Weights of a small mixture-of-experts language model, trained from scratch on English Wikipedia.
Training: a variant of Muon for the experts, 374M tokens, 6441 steps.
Below are experts of layer 5 (counted from 0) of a mixture-of-experts language model. Rows are named router (the router's row for the expert), up (a neuron's input weights, with its number) and show model dimensions 96-191. Each number is 128 + 32 x the weight over its row's rms, rounded and kept within 0 to 255.
After each expert's rows: "comes after" lists some tokens at least twice as common just before its tokens as in all text. This comes from a sample of Wikipedia text that the model never trained on. Tokens count by the router's weight.

# expert 27
router [153 148 137 123  55 123 109 153 117 115 197 113 142 144 164 154 103 211 165 100 125 142 131 107 117 148 164 101 129 170 143 176 184 118 164 127 128 132 120 118 136  87 182 116 110 151 139 127 161 138 153 176 142 126 122  75 129 183 127  81 139 139 103 104  66 167 143 169  95  82 138 144 117 171 163  90 175 113 124  96 127 102 172 167 154 112 107  87  79 116 140 110  94 139 155  82]
up0 [ 65 123 130  82 110 150 199  88 112 111  99 184 161 104 158 107 154  98 152 106 181 119  69 110 124 162 125 133 137 137 192 132 115 103 159 163 123 157 187 157 173  95 116  96  85 186 133 143 108 108  71  81 152 159 142 155 143 118 105 114 123 146  98 151 175  63  83 100 119 126  90 136  96 135 146 104 175 119 107 138 123  97  92 196 160 123 163  88  81 166 174 142  71 120 124 130]
up1 [181 132 137 107 106 143  67 164 106 112 137 135 156  72 140 134 131 174 145 118 149  64  83 107 120 114 163 139 149  90 141 123  64 116 147  65 135 126  95  53 143 173 103  56 145 146 160 160 109 150 123 123  99  87 124 124 107 138 127 150 154  71 143 128 152 119  70 126 136 109 183 125 167 131 101 104  69 134 122 161 127 144 107 138  85 111 121 128  76 139 111 157 150 158 153 167]
up2 [114 131 165 126 107 120  91 108 147  70  93 148 110 162 154 168 104 138  77 132 122  99 137 172 132 126 157 162  97  82 132 132 129 101 142  87 101 104 108 106 123 103  81 134 127 126 120 100 190 173 138  98 179  77 145  59  91 159 163 121  78  80 137 163 164 164  86 135 175 156  89  96 137 149 149  90  93 119 186 179 122 100 136 138 106 204 118  58  82 116 144  44 145 142 154 130]
up3 [126  83  88  97 171 144 143 134 135 158 155 124 136 150  93 124 170 148 159 113 148 146  95 120 172 127 138  90 157 131 117  87  75 175 126 110 136 128 137 141 110 181 150 115 160 140 133 164 142 131 168 151 145 139 123 148  85 102  92 156 150 108  97 161 147 164 178 183  97 182 129 185 139 140 160 171 146  98  97 134  60 115  85  89 135 129 176  97 100 171 125 170 125  10 172 119]
comes after: ",", "s", " to", " he", "ed", " it"

# expert 12
router [ 67 171 101 173  95 177 177 110 100 164  96  90 131 144 111 142 121 109 132 174 130 185  99 111 161 101 149 127  84 126 122 124 112 177 143 112 128  98 133  85  99 177 139 139 124 158 129  97 151  81 152 153 154 139  90 120 101 138 123  36 149 135 150 148  43 121 145 173 154 114 134 179 140 116 118 166  88 110  98 149 165 111 196 127 132  29  93 118  21  91 123 196 122 112 129  70]
up9 [128 107 113 132 118 117 120 116 165 123  92 113 110 125 116 150 153 151 124 113 212  62  89 165 164 143 177  98 151 150 159 154  97 100 165 105 173 112 130 161 168  93  79 116 122 124 185 128 162  47  78 138 175 141 123 127 139 150 163 131 108 188  96 126 135 137 146 124  84 108 133  96 213  89 147 106 115 141 122 130 151 138  90 168 102 121 119  83  72 118 133 128 110  89 138  77]
up10 [102 126 115 123 117 151 160 187 106 118 127  80 130 147 159 210  85 185 112 121 128 142 189  94 107  76 172 146 132  79 121 126 111 104 141  69 136 155 104  90 104 118  54 124 111 129 166 188 138 129 116 207 120 113 140  93 108 122 112 195 131 112 148 108 133 161 156 169 123 122 152  83 156 138 176  65 101 120  88 136 142 113 179 138 140 153  98 100  80 149 171  98 186 152 108 114]
up11 [124 167 139 149 172  92 157 102 118 115 165 160 151 115  86 104 154 152  57 131 154 130  82  93 158 165 167  98 136 148 147 217 116 125  63 145 153 141 102 129  90  78 148  88 120 170 172 150  86 153 142 133 108 153 161 104 120 111 161  68 141 122 192 207 141  78 154 111 123 128  56 121 136 122 134 144 128  64  94  93 106 153 169 132 118 158 159 165 166  63  91 181 143 132  64 130]
up12 [177 148 152 116  51 135 144 116 172 106 156  96 115  99 134  30 110 124 199 129 161 126 138 163 127 109  93 132 185  78  80 136 166  99 119 126 128 165 114 107 155 114 156 127 185 128 137 116 186 130 120 101 168 128 135 123  85 108 154 116  99 132 126 144 124 193  93 153 136  93 180 120 140 116 154 115 115  73 155 135 119 173 118 117 110 171 168 147 110 170 127 161 133  88 178 143]
comes after: " |", "–", ".", "|", "\n\n", ":"

# expert 28
router [111  55 123 106 160 120  68 181 127 132 143 142 139 170 155 133  60 147 132  98 155 160 142 127 133 109 147 150 100  81 120 164 151 188 155 112 138 118 130 119  84 123 105 174 118 130 178  90 123 100 158 170  81  81 156  95  97 114 160 136 156 101  67 137 172 194 143 127 142  98  84 108 142 100 131  95 146  93 116 121 125 129  94 151 147  77 170  28  87 128  87 139 108 136 129 114]
up0 [120 180 155 112 125 117  90 131 154 138 111  78 113 169 139 132 126 115 102 156 147 128 171  98 183 130 127 124 150  92 128 162 146 136 103 124 117 112 154 141 169 156 196 153 108 106 127 111 201 113  71 117 140 120 162 117  99 154  85 153  85  67 102 111 167 209 113 166 182  52  64  81 165  76 151  32  86 130  90 177 131 131 124 179  89  96 132 117  91 106  89 102 168 109 111 174]
up1 [189 106  49 104  88 127 126 102 139 137 108 108 144  86 108 152  62 184  71 115 160  75 156  99 133  79 102  89 128  91 142 113 135  84 144 151 117 142 172 135 155 160 158 106 135 118 118 121 158 115 135 127 132 127 142 124 159 133 152 126 148  96 125 119 139 187 140 201 128 137 115 118  92 145 114 122 176 138 172 118  94 133 132 130 145 127 114 115  83  96 138 110 140 131 127 104]
up2 [168 148 130 125  94  83 163  74  93 130 145 149 178 116 146 107 158 109  84 125 153  82 119  71 142 133 137 159 142 129 192  73 186 128  80  63 117  52 143 122  95 104 149 118 151  91 137 147 160 151 135 125  73 157 170  99  93  69 121 129 149  90 154 145 114 114 111 131 147 139 125 129 147  76  87 105 173 126 127  88 126 164 175 116 143 105 153 153 159 115 114  99 137 118 116 150]
up3 [127 164 118 144 127 122 150  86 150  92 180 103  78  69 180 115  94 169 164 170 131  89 116 162 142 117 106 181 167 135 138 115 148 139 117 137 159 144 124  92 108  98 126 168 187  85  88  92 144 142 167 148 102 117 113 141  89 154 165 144 102 123 103 131 157 164 159 125 101  98 115 203 140 170 173 109 168 117 165 120 135 133 153 133 156 114 188  70 142 159 155 113  73 145  87 110]
comes after: ",", ":", " of", " the", "\n\n", " by"

# expert 2
router [164 108 124  82  84  99 209 122 100  94 138 102 124  70  75 139 176 103 168 154  97 208 136 104  56  91 131 145 183 115 114 206 126 100  89 140 163 151 122 109  92 129 102 119 162 141 184 125  84 110 113 172 121 153 124 125 122 154 124 157 124 168 135 131 128 111  89 107 109 174 123  73 148 121 136  87 135 197 142 128  83 101  75 141 128 136 111 151 102 100  81 128 143 130 113 108]
up0 [182 103 145 108 102 123 197 123 120 105 162 152 145 101 120  94 162  69 137 158 120  99 117 161 116 126 147  97 196 100  88 114  92 126 169 104 131 145 102 104 118 129 173 163  67 170 178 147 148  52 138 118 139 137 161  95 170 111 132 134 146 112  91 142  87 134 116 157  77 178  83 150 147  71 106 125 175 118  97 126  88 114 176 156  65  78 158 115 116 123 144 137 138 138 134 125]
up1 [ 54  67 144  85 150 120 138 186 144 132 130 126 159 143 127  76 140  78 145 186  94 154 118 121 124 130 145 139 197 126 127 107 151 152 148 145 120 137 159 144 144 115 162 102 149 102 163 126 113  77 151  98 145 107 149 111 156 156 196 149 173 151 152 114 154 100 122 125 101 102 113 145 152 111 148 123 131 108  70 104 166  96 134 190 156 101 115 142  11 139 142 126  93 159 176 163]
up2 [124 152  96 150 123 166 144 168 129 121  92 168 153 115 131 125 139 127 144 124 151 102 143 120 130 121 130 127 147  87  99 122  55 126 160  95 116 172 183 130 110  92 125 151  49 142 161 129  89 123 130  79 145 131 126 153 160 114  71 118 119 149 146 134 138 163 143  91 171 104  66 102 141 136 174 130 120  77 144 103 159 111 162 105  96 168  88 186 123 185 117 123 134 154 104  91]
up3 [154 104 109 180  90 139 123 112  95 115 101 141  55 130 141  80 165 134  97 134 119 106  96 107 132 142 125  98  78 138 142  72 154 138  84 152 169 201 167 147 138 122 141 100 139 136 172  87  90 109 153  99 123 122 149 164 113 140 130  85 185 171 109 141 184 100 129 161  82 107 171 141 139 184 147 141 187  91 107 117 160  96 142 170 154 140 106 150 164  65 125  68 121 184 125 164]
comes after: "=", ".", " =", "s", "\"", "In"

# expert 10
router [116 138 131 121  75  94 129 147 116 117 169 132 136 100 111 105 109 139 162 130 129  90 148 119  76 131 114 131 175 118 153 109 132 125  86 114 102 130 158 163  88 111 182  69 114 163 130 129 144 157 129 129 102 119 129 113 168 165 120 141 162 137  87 117 104 156  95 125 126 140 112  90 114 161 184  87  88 102 128 126  85 108 109 136 119 100 126 176 126 197 107 132 102 136 125 114]
up9 [ 90 150  95 112 218 172 153 105 100  83 183 100 136 121 138 171  56 148 139 135 146 143  85  74 102 112 141  85 161 174 115 140 106 129  79 105 176 145 119 124 104 106 119 139 166 143 140 111 142 183  93  83 152 163 150 116 149 144 140 141 116 117 109 163 117 131  64 228 172 104 159 157 132  86 122 106 133  78 134 158 105 119 119 220 147  86 159  89 104  79 215 150 102 154  83 117]
up10 [122 107 142  95  86 159 163  76 142 136 160 108 182 105  98 103 114 163  71  65  64 176 179 144 101 105 134 157 129 140 145 164 174 139 116 158 106  92 151 138  91 147 149 130 123 159 111 121 103 164 196 150 124 189 121 128  78 150 155 110 158 176 147 104 130 138 166 196 140 177 108  82  88 156 125  86  98 150 139 138  51 200 146 130 153 119 105 146  94 139 138 127 137 125 163 152]
up11 [129 139 228 120 103 109 128 102 177 129  93 126 135 138  85 138 136 167 129 127  98 108 130 123 127 165  97 146 166 144 120 102 144 148 123 139 156 110 170 183 105  94 111 148  43 146 166 184 125  86 116 141 152 108 104 192 193 155  86 137 129 126  98 121 158  75 109 191  62 122  40 106 112  81 135 176 122 185  91  89 105 152 150  72  98 121 175 108 116 155 104 154 118 217  55 161]
up12 [138 146  96 113 178  89 111 127 157 155 170 156 132 121  99 154 129 112 147 195  87 178 145 140 123  81 132 122 158 157  94  91 125 105 153 135 138 125 125  92 114 122 114  53 119 138 148 121 123 102 100 138 143 153 142 143 113 142 116 128 146 122 126 144 139  80 120 135 125 128 128 141  86 160 144 106 102 158  93  91 149 139 103 173 164 120 106 139 149 162 132 136 114 157  62 155]
comes after: "\n", " of", " in", "\n\n", "ed", " on"

# expert 26
router [ 77  99 137 173 117 150 184  80  96 137  57 147 139  84 102 168 104 160 134 169  42 117 156 169 136 137  92 172  81  80 113 175 131  79 107 142 161 101 155 146  80 176 154  91 115 130  95  92 119  97 185 137 128 160 186 108 142 147 118  51 155 121 196  85  91  98 111 125 171 154 134 125 136 112 151 173  68  82 205 141 114  93 184  82  75  63 123  68 105 116 128 170 156 129  98 119]
up0 [139 116 169 144 118  97 153 126 148 129 175 135 123 163 111 134 136 159 184 109 125  97 109 106 117 125 190 119 100  65 120 119 129 133 129 118 186 140 129 150 111 170  77 177  81 167 154 131 111  99 107 130 162 124 167 114 123 148 140  94 104 104 132  48  70 158 167 165 111 108 148 147 133 126 144 125 110 131 121 170 125 104 140 153 162  38 103  95  62 117  99  91 104 218 141 142]
up1 [150 146  96 101 142 116 153 163  88 185 212 123 133  95 148 150 158  82 151 130  90 148 135 117 155 148 117 104 138 150 174 132 174 125 127 117 109 135 179  46  72 103 159 124 135 149 197  87  95 174 147 130 151 155 138  85 126 146 153 162  96 164 122 139  90  92 144 134 128 146 125 114  36 169  85 107 105 133 164 126 106 114 157 104 151 102  70 159  98 162  97 190 122 154 157 119]
up2 [149 126 141 133  74 148 134 152 102 119  84  98 167 154 153  99 124 145  78  99 176 103 158 122 107 125 104 125 156 152 172 156 150 172  98 207 157 178 117 106 123 145 167 103  78 114 133 174 184 173  88 168 113  76 148 106 105 164 148  94  98 184 107 157  94 109 105 101 127  79  91  93 101 112  73 121 132 143 140  98 174 134 143 187 125 123 153  86 159 150 106  94 110 171  77 184]
up3 [ 88 122 142 155 154  93 116 100  48 138 110 106 140 109  75 159 108  81 117 202 137  98 133  98 134  75 143 109 143 179  80  91 114 165 101 131 157 145  70  93 103 161 163  60 106 112 162 145 138  61 186 105 121 151 168 192 113  84 102 121 108  84 166 161 145 146 128 106 128 161 102 138 151 154 182 129  89 107 156 125  84 134 141 126 122 139 124 185  84 123 118 144  88 143  89  92]
comes after: " |", "–", ":", " (", " 1", " 2"

# expert 19
router [166  94 146 100 112 111 144 165  78 113 100  76 105 151 110 150 111 131 131  99 100 134  47 110 101  74 164  86 166 220 179 116 152 100  90 117  74 126 151 184 110 120 115 173  90 181 110  72  60 154 114 116 124 160 122 138 136 107 112 131 136 136 155 134 181 132 117 161 124 104  92 146 171 145 191 181 128 118 171  93 103 171 115 117 145  52 108 166 153 197  72  54 199 117 107 143]
up0 [ 66 112 125 117 147  96 182 171  69 162 115 132 132  95 101 118 137 138  79 133 128 157 148 149 118 145 177 141 104 133 143 100  87  88  89 187 110 107 150 114 123 132 154 164 152 140 122 109 183 167  93  80 144 152 125 160  96 123 132 107 158  99 114 115 111 130 110 142 142 115 133 140 104 159 135 108 173 114 107 101  61 135 135 107 128  49 146 171 204 152  61  75  90 128 140 168]
up1 [144 140 146 117 160 136 116 105 113  95  80  95 171 101 102 115 100 207 134  79 186  88 109  98  77 132 123 105 140 176 100  94 149 164 155 103  93 161 117 166 142 129 132 112 127  98 162  98 145 120 161 142 140 146 110 122 122  97 123  94 113 107  65 101 150 159 125 101 166 148 152 144 147 157 108 121 172 129 146 140  98 130  73 176 137 123 115 106 119 186 127 101 145 157 169 129]
up2 [121  86 168  92  69 152  93 106 104 121  84 120  89 108 146 164 122 130  94 165 160 112 133 162 116 123 107 143  76 132 169 162 102 119 142 216 155 150 135  92 158 101 110 123  83  79 131 136  78 148 162 110 110 147 183 139 149 168  77 132 112  84  94  98 133 157 132 207 101 122 120 109 117  89 138 120 176 145 115 149  39 116 106 142 149 145 137 165  91 136  98 187 136  84 136 130]
up3 [163 121 158 175 109 122 123 143 110 133 138  96  87 185  93 144 127 153  92  96 105 187 182 131 118 199 133 131 170 128  96 141 146 101  83 193  78 153  65 143 132 121  79 132 137  85 106 156 102 140 153 165 172 154 132 114  97 164  87 107 142 123 145 155 106 126 110 128  55  84 115  59  66 189 129 160 101 120 198 120 175 146 175 192 149  95 144  93  94 125  90 124 157 130 142 100]
comes after: "\n", "-", "=", " of", "'", " for"

# expert 8
router [136 113 207 161  89 122 120 112 150 114 199  85 206  91 108 113 116 106  83 115  88 159 160 157 136 159 117 121 144 118 182 113 201 125 147 154 155 105 138  84 144 140 111 153 123 127 189  86 177 133 152 122 128 143 109 124 142  69 151 113  66 157 113  45  85 142 149 147 147  93 128 127 119 109 148  76 142 170  74 104 106 189 183 113 112 136  82 134 159 129 151 137 100 152 138 166]
up0 [147 114 135 123 149 137 152 172 101 130 141  96  78 100 136 138  96  92 104 168  67 107 135 126 195 130 215 132 132 168 146 104 126 175 228 146 127 133 171 127 102 142 155 115 156 150 125 124 125 139 150 143  83 101 149 189 163 110  79 126 117  96  69  84 189 146  69 150 160 147 147 154  60 164 135  82 220 100 133  93 126 125 128 227 108 106 130  87  92  72 120 118 103 136 143 143]
up1 [112 113  88 144 153 163 148 194 213 177 129 159 125 223  81 170 188 158 110  83 149 125 105 108 109 101 128 136 132 113 119  70 136 124 161 143 106 145 138 148 137 127 115 155 149  94  87 153 142 155 186 142 152 113 129  37 151 117 113 106 132 147 151 104  80 130 120 101  85 155 156 149 203 164 150 155 140 123 162 108 144 121 125 134 168 164  76 151 118 193 150 181 140 180 142 115]
up2 [118 160 158 163 153 131 158 142 111 131 117 144 145 150 105 153  86  85 124 162  93 100 132 143 175 143 123 124  99  79 139 150  91 129  86 119 179 105 126 159  60 144 146 121 103 115 103 148 144 124 148 159 127  43 109 157 160  91 121 109  97 194 112 142 168 154 119  91 177 118  63 123 125 148 222 112 162 115 175 105 133  61 124  99 133 116 120 132 186 103 141 108 156 124 120 156]
up3 [116  85 122 107 159 131 122 105 128 172 128 137 174 133  89 110  87 130 149  94 125 174 141 204 131 141 131 129 198 144 140 136 132  94 127 152 138 113 101 119 187  88 137  62 138  90 151 105  81 155 100 160  88 172  61 127 107 138 104  79  94 130 129  89 139 129 142 107 119  88 117 144 124 116  83 107  96  99  87 126 115 128 131  81 136 146 133  60 109 140 179 126 106  64 132  66]
comes after: "  ", ")", " 0", " 1", " —", " 2"

# expert 6
router [145 150 126 137  78  99 134 144 160 101 167 133 155 140 143 158 170 129 100 150  80 122  96 124 109  57 131 136 142 163 111 139 212 132 123 116 166  82 108 140  60 161 118 115 102 150 138 146 134 159 130 167  87 114  63 137 149 108  84  98 143 135 108 166 159 140 122 158  91 129  99 119 156 133 163 172 168 124 120 128 153  79 105 160 167 164 132 110 151 111  64 111 123 110 187 175]
up0 [ 93 135  98 129 160 120 113  84 121 127 183  98 150  82  92 118 145  93  97 139  90  97 138 122  70 155  99  25 147 165 101 152 149  87 103 170  99 119  94  75 105 147 161 126 169 202 128 155 176 126 106 124 146 151 115  70 167 110 107 126  94 156 102 150 133 118 162 138 142 200 126 131  93 111 163 176 140 130  95  63 158 126 113 132 113 136  93 193 124 144 102 112  84 127 160  91]
up1 [133 129 104 121 143 166 109 124 152 101 137 140 100 114 122 124 111 108  54 180 176 100  79 127  91 105 176 150 125 167 153 136 140  56 121 115 118 181 107 157  96 168 113  84 142 164  92 127  73 119 132 123 133 173 143 116 134 132 100  48 133 131 103 178 115 139 129 161 163 147 105  96  95 116  95 103 143  60 107 115 149 122 103  96  89 156 120 138  96 121 146 117 119 100 132 126]
up2 [129 118 154 158 151 158 126 146 119  72 136  83 190 216 110  94 161 166 126  75 140 203 128  84 158 125 131  74 123 200  83 233 119 179 141 103 150 114 114 118 152  90 187 162 132 158 184  98  81 162 152 122 179 114  91  98 137 107 100 152 170 126 108 128 155 165 120 133 118  97 143 143 133 123 152  74 155 114 140 110 125 115 121 108 114  80 109 128 160 136 120 149  98 133 168 118]
up3 [107 117 140 163 152 129 147 144 119 133 163  87 112 119  94 133 128 145 153 163 210 158 107 132 124 175  96 113 135 134 138 119 150 159 100 138 105 193 111 120  98 149 139 159  95 189  89 140 149  86 142 112 108 154 123 117 136 162 112 142 118 110 124 160 208 113 132 141 126  92 105 122 124 130 185 161 138 151 186  76 152 148 144 115 179  79 110 167  95 170 105 168 111 162 124 127]
comes after: "=", ".", " =", " was", "'", " is"

# expert 18
router [171 135 156 152 104 128 154 153 178  81 154 103 156  73 176 166 117 157 125 117 137 124 116 177 122 129 149 150  77 103 122 132 171 141 167 118 141 125 118  49 136 102 141 140 146 101 159 127  58 126 157 132 166 166 166 142  87 194 110 108 157 148 113 114 118 153 113 113 107 104 103 108 124  86  62 150 154 168 133 119 125  88 162 190 125  31 131 123  99 145 167 148  73 169  82 121]
up0 [108 151 157 136  87 120 132  84 210 131 120  84  88  79  85 149 133 232  83 129 119 146 156 204 103 116 164 122 120  77 144 165 123 113 129 139 132 118 103 131 168 121 111 120 100 151 136 161 108  95 180 101 156 116  75 122 102 145 130 156 101 161 128 133 140 117  73 120  97 106 156 131 126 118 108 117 109 142  75  86  89  92 185 110 172 144 134  80 114 139 153  77 137 167 129 118]
up1 [133 121 129 145 109 187  95 164 102 128 141  78 157 124  99 132 190  68  78 148  88 139 125 176 115 111  96 133 145 122 141 127 180 132  71 108 105 122  70  93 105 110 130  89 121 179 199 110 124 172 197 168 148  84 146 136 116  87 155 126 197 146 147 109 180 118 102 205  92  90 128 126 182 157 158 130 107 112 183 165 151  93  86 142 170  92 136  34  96  82 138 143 102 167 132  83]
up2 [ 81  97  96 128 123 162  95 172 109  76 140 173 104 137 102 146 127 127 112 144 166 147 141 112 188 155 164 113  91 123  96 151 161 125 196 119 146 104 122 116 154 129  69  68  86 128  97  88 101  70 132 145 186 145 111  77 164 151 102  87 119  90 126  74 145 119 123 106 144 153 146 127 153 101 158 121 102 101 115 169 161 132 137 129 137 180 108 127  93 105 126 125 134  69 140 119]
up3 [ 91 134 144 126  97 139 156 155 102 126 114 111 153 152 141 155  71 137 133 100 129 121 100 162 144 132  77 106 156 126 159 170 105 178 112 159 159 108 156 100 124 202 206 131 109  55 122 191  68 143 173 111 126 118 146  81 134 131 119 121 128 133 116 204 127 168 139 161 107  94  76 137 150 119 125 114 159 163 124 140  55 117 144 145 139 148 124 147 103 108 180 121 113  88 149 132]
comes after: " |", " 0", "  ", " 1", " —", " 2"

# expert 15
router [ 90 147 134 121 119 143 133 129 158 132 105 125 126  87 161 132 152 112 119 107  98 130 134 110 146  75 164 172 137 106 112  87 127 123 138 140 119 116 150 174  84  92 124 173 108 111  73 155 144 134 113  92  97  88 108 133 152 120  80  56 174  89 110 108 123 187  83 142 156  95  96 171 138 112 111 142 220 132 111 198  73 144 125  84 145 145 115  79  99 120 144 124  92 137 165 137]
up0 [176 118  86 106  70 157 114 135 137 115 122  99  65 110 140 131 175  89 120 119 137 108 127 144 145 165  95 119 178 166 118 121 107  88 165  63 172 151 140 145  69 127 152  97 139 154 170 193 201 137 103 172 119  90 117 175 139 162 160  88  76 120  81  88  91 190 116 184 157 177 110 122 100 112 145 129 114 134 163 100  22  98 175 135 119 131 132 148 118 133 168  79 183 141 155  58]
up1 [ 12 145 133  97  92  97 139 158 162 168 108 164  74 112 151 137 148 159 146 108  57 162 143 124 100 133 204 131 106 138 168 148 103 109 173  83  81  90 146 122  61 135 152 223 101 104 173 145 129 126 174 131 122 119 105 134 139 103  92 139 124 118  71 125  83 161 129 113  86 132  91 123 162 102 213 124 140 134 105 123 117  71 136 118 124 150 155  73 181 173 111 129 120  95 114 147]
up2 [113 128 156 154 151 167 183 144 121 156 158 115 143 114 134 116 119  93 176 140 105 105  85 152 146  77 158 101 132 111  97 102 118 152 162 163 120 149 102 157 146 173  84 105 117  84  86 120 105  70 132 140  87 167 108 157 150 142  90  92 138  72 165  74 183 129 117 135  90 132 184 127 135 160 113 168 146 112 102 113 114 151 129 131 149  98 154  76 139 100 109 169 123 169 168  86]
up3 [ 60  94  83 161  96  93 146 122  49 122 110  70 171  80 109 166 128 136 130 125 176 165 144 128 100  76  95 125 173 128 157 162 111 130 108 108 121 114  82  78 176 139 132  95 133  52 156 151 117 139  93 119 107 202 169  93  88 176 110 123 122 145 150  92 168 156 135 124 104  98 154 119 142 162  87 127 128 187 122 155 152 138 109 150 135  82 155 145  83 133 163  67 170 126 126 109]
comes after: "=", ".", " |", "\n\n", ")", " ="

# expert 3
router [185 127 153 161 109  92 132 129 170  74 179 100 175  77 129 126  80 148 149 165 137 100 151 126  65 189 117 160  76 109 162 147 176 117 121 149 173 143 160 111 155 130 107  88 123  89  98 142 116  82 174 120 130 146 102 141 152  93 131 168  91 136 133  98 136 124 170 142 114 126 110 108  68 125 162  96 123 101  94  97 110 148  79  96 130 135  98 137 139 111 145  91  85 134  70 148]
up0 [154 123  63 101 119 125  98 162 143 124 146 121 141 179 133 158 102 123 221  96 171 134 164 107 171 112 177 116 108 144 109 153 209  97 190 136 145 173 157  96 103 163 127  65  74  92  97 144 128 117 140 139 121 120 131  96  85 102 143 175 157 179 118 155 127 139 157 122 133 149 161  92  94 120 103 121 132 107 112 152 145  85 135 115 118 104 183  87 136 128 117 125 133 121 130 110]
up1 [175 108  86  99 133 104 154  91  62 189 165 118 113 118 115 136 125  80 151 137 103 134 118 117 127 110 136 135  91 184 127 147 108 115  88  58 134  82 113 140 178 124  93 177 180 148 123 101 133 142  81 129 100 124 104 112 104 116 115  75 132 181 144 150 172 158 110 137 120 116 110 119  94 163 126 182 108 106 152 154 131 161 123  66 115  69  99 155 178 118  99  87 144 167 136  81]
up2 [117 130 113 130 132 105 137 174  25 116 126 157  84 117 155 154 132 116 152 139 113 130 149 123 111 136 171 136  67 168 128  74 175 158  80  93 124 138 159 144 156 151 113 114 190 141 131 144 115 172 106  92 131 158 111 145 196 202 129 103 123 129 163 110 165 193 175 141 179 157 186 239 142 140 143 150 138 134 195 114  71 156 168 187 142 139 159 167  64  96 102  94 147  73 193 112]
up3 [110 195 126  43  81  83  88 104 118 124 173 124 157  88  63 123 123 128 117 134  96 105 173  98 135 111 151  89 101  91 141 127 105 115 158 106 111 126 161 138 131 119 107  99 133  97 101 101 131 147 102 131 154 154  96 115  97 142 116 104 107 145 117 157  44 122 136 189 167  83 135  82 150 109 164 118 151 133 125 135 171 120 176 129 129 158 141 101 165 132 122 115 106 154 121 148]
comes after: "\n", "  ", ")", " 0", "\"", " —"

# expert 13
router [164 118 155 122 123 117 132 132 121 136 100 128 132 143  94 163  96 109 155 181 141 136 128 138 155  90 154 129 167 204 151 107 120 144 100 128 107 106 191 156  78 135 101 203 152 143  91 102  87 153 127 106 134 139 100 136 140  99  90  93  97 124 149 145 157 110 118 158  58 143 123  88 137 129 130 202 132 147 154 160  65 145 115 115 129 138 117 144 142 115 138 122 206 122 133  99]
up0 [ 98 159 114 109 152 127 128  93 147 117  89 136 233 144 165 113 111 165 161 137 147 153 113  92  78 122 166 140  89 132 161 106 100 156 121 163  94 115  36 157 104  75 104 176 115 105 153 118 139 179  91 124  60 127 163  80 133  52 132 102 146 125 140 169 122 117 148 142 118 135 138 151 111 109 108 163 138 113 105 130 128 112 124 190 121 139 168 122 171 116 180 150 120 116  79  51]
up1 [168 124 163 204 172 152  82 129 116 142 112 108 137 126 150  77 116 130 168  98  85 126 109 153 171 127 142 105 125 169 104 170 136 183  91 127 156 165 128 156 150 110  93 102  94 168 147 114 105 108  95 152 114 138 123 165 135  78  77  89  88 152 148 135 151  88 119 156  99 205 115 113 172 103 146 160 115 138 105 159 158  89 173 100  99 107  99 139  75 133 148 179 181  98 122 122]
up2 [224 111 120 117 110 112 138  88 123 139  54 122 134 119 138 109  83 136 112 163 135 156 132 144  97 154  69 109 124 163 150  83 160  71 143 120  86  98 154 176  93  83 131  54 136 162 103 116 167 130 128  74 161 132 146 109 131 215 151 135 138 142 163 153 102 119 148 157  88  95 128 156 128  98 123 124 112 119  89 121 139 126  96 127 111 111 184  94  82  86  76 110 105 143 164 143]
up3 [127  92 110 138  98 131 133 162 180 147  92 143  68 130 161 152 159 132 153 160 100 187 115 102 131 155 118 165 125 136 141  85  93  96 155 127 147 107 130  87 110 134  85 140 115 109 128 104  79 108 188 119 112  94 123 145 100  48 135  93 186 154 133 156 146 105 111 147  72 126  97 103  90  98 144 110 149  96 141 124 115 122 156 115  91 128 174 148 146 132 124 102 150 144 132 128]
comes after: "-", "\n", "|", " |", "  ", ";"

# expert 29
router [132 113 129 111 131 132 119 150 134 133 135  72 109 158 133 127  86 142 151 133 104 126 112 118 196 133 137  94  98 178 177 163 126 122 127 148 180 129 132  78 165  87  90 101 160  93  72 159 144 162 134 109 132 125 120 114  85 170 191 106 117 184 120 107 115 179 165 149 151 132 127 155 157 171 147 133 141 156 110  74 121  99 172 114 116 128 132 119  74 162 134  55 155  79  94  79]
up0 [153 135 135 134  69 192 147 128 123 120 135 110 150 223  79 125 122 149 150 167 165 174 121 120 113 117 118 110 145 105 148 101 182 152  98 146 111 142 110 120 166 114 169 115 153 150 114 147 141 117  82 133  94 133  91 158  74  77 163 143 130  91  69 186 142 114 176 128 101 131  95 157  96 160 152 124  76 183 100 121  61 152 123 152 123 180 136 144 117 168  49 105 138 143 145 119]
up1 [139 129 158 145 109 210 130 154 137 118 142 130 138 140 120 111  92 141 120 147 113 130 103 107 101 127 135 159 151  55 127 175 107 134  97  86 127  75 131 127 156 132  83 159 120 135 119 107 170 164 100 114 140 158 140 130  94 148 119 143 123 123 124 127 107 133 175 152 165 160 140 143 132 134 111 149  92 138 153  87 151  32 230  79 172  94 115 145 133 194 193 155 149 112  82 167]
up2 [ 98 147 122  98  61 177  99  81 108 115 146 178  83  80 134  79 174 133 103 106 210 129 130 117 125 114 153 130  65 123  81 129 156 119 135  38 134  94 179 114 123 110 136 163 144 157 118  99  89  81 169 145 122 120 120  54 123  76 180 139 170 122 174  75 141 132 141  95 157 121 178 162 158  98 174 138 118 171 160 160 116  85 147  79 105 106 119  99  98 112 115 210 122 120 144 123]
up3 [ 44 152 128 144 123 106 169 154 144 132 109 130  77 129  98  83 145  99  98 153 158 161 174 121 167 105 128 132 146 123 116 101 126  76 124 142 131 123 103 135 145 117 136 169 119  97 122 116 115  65 117 140  98 174 117  81 137 166  99  87 168 198 107 154 144 151 130  88  93  97 136 111  87 202 202 144 107 125 125 194 113 114 159  40 165 143 173 162 138 132 134 102 140 102 142 133]
comes after: "\n", ")", "s", "\"", "  ", "\n "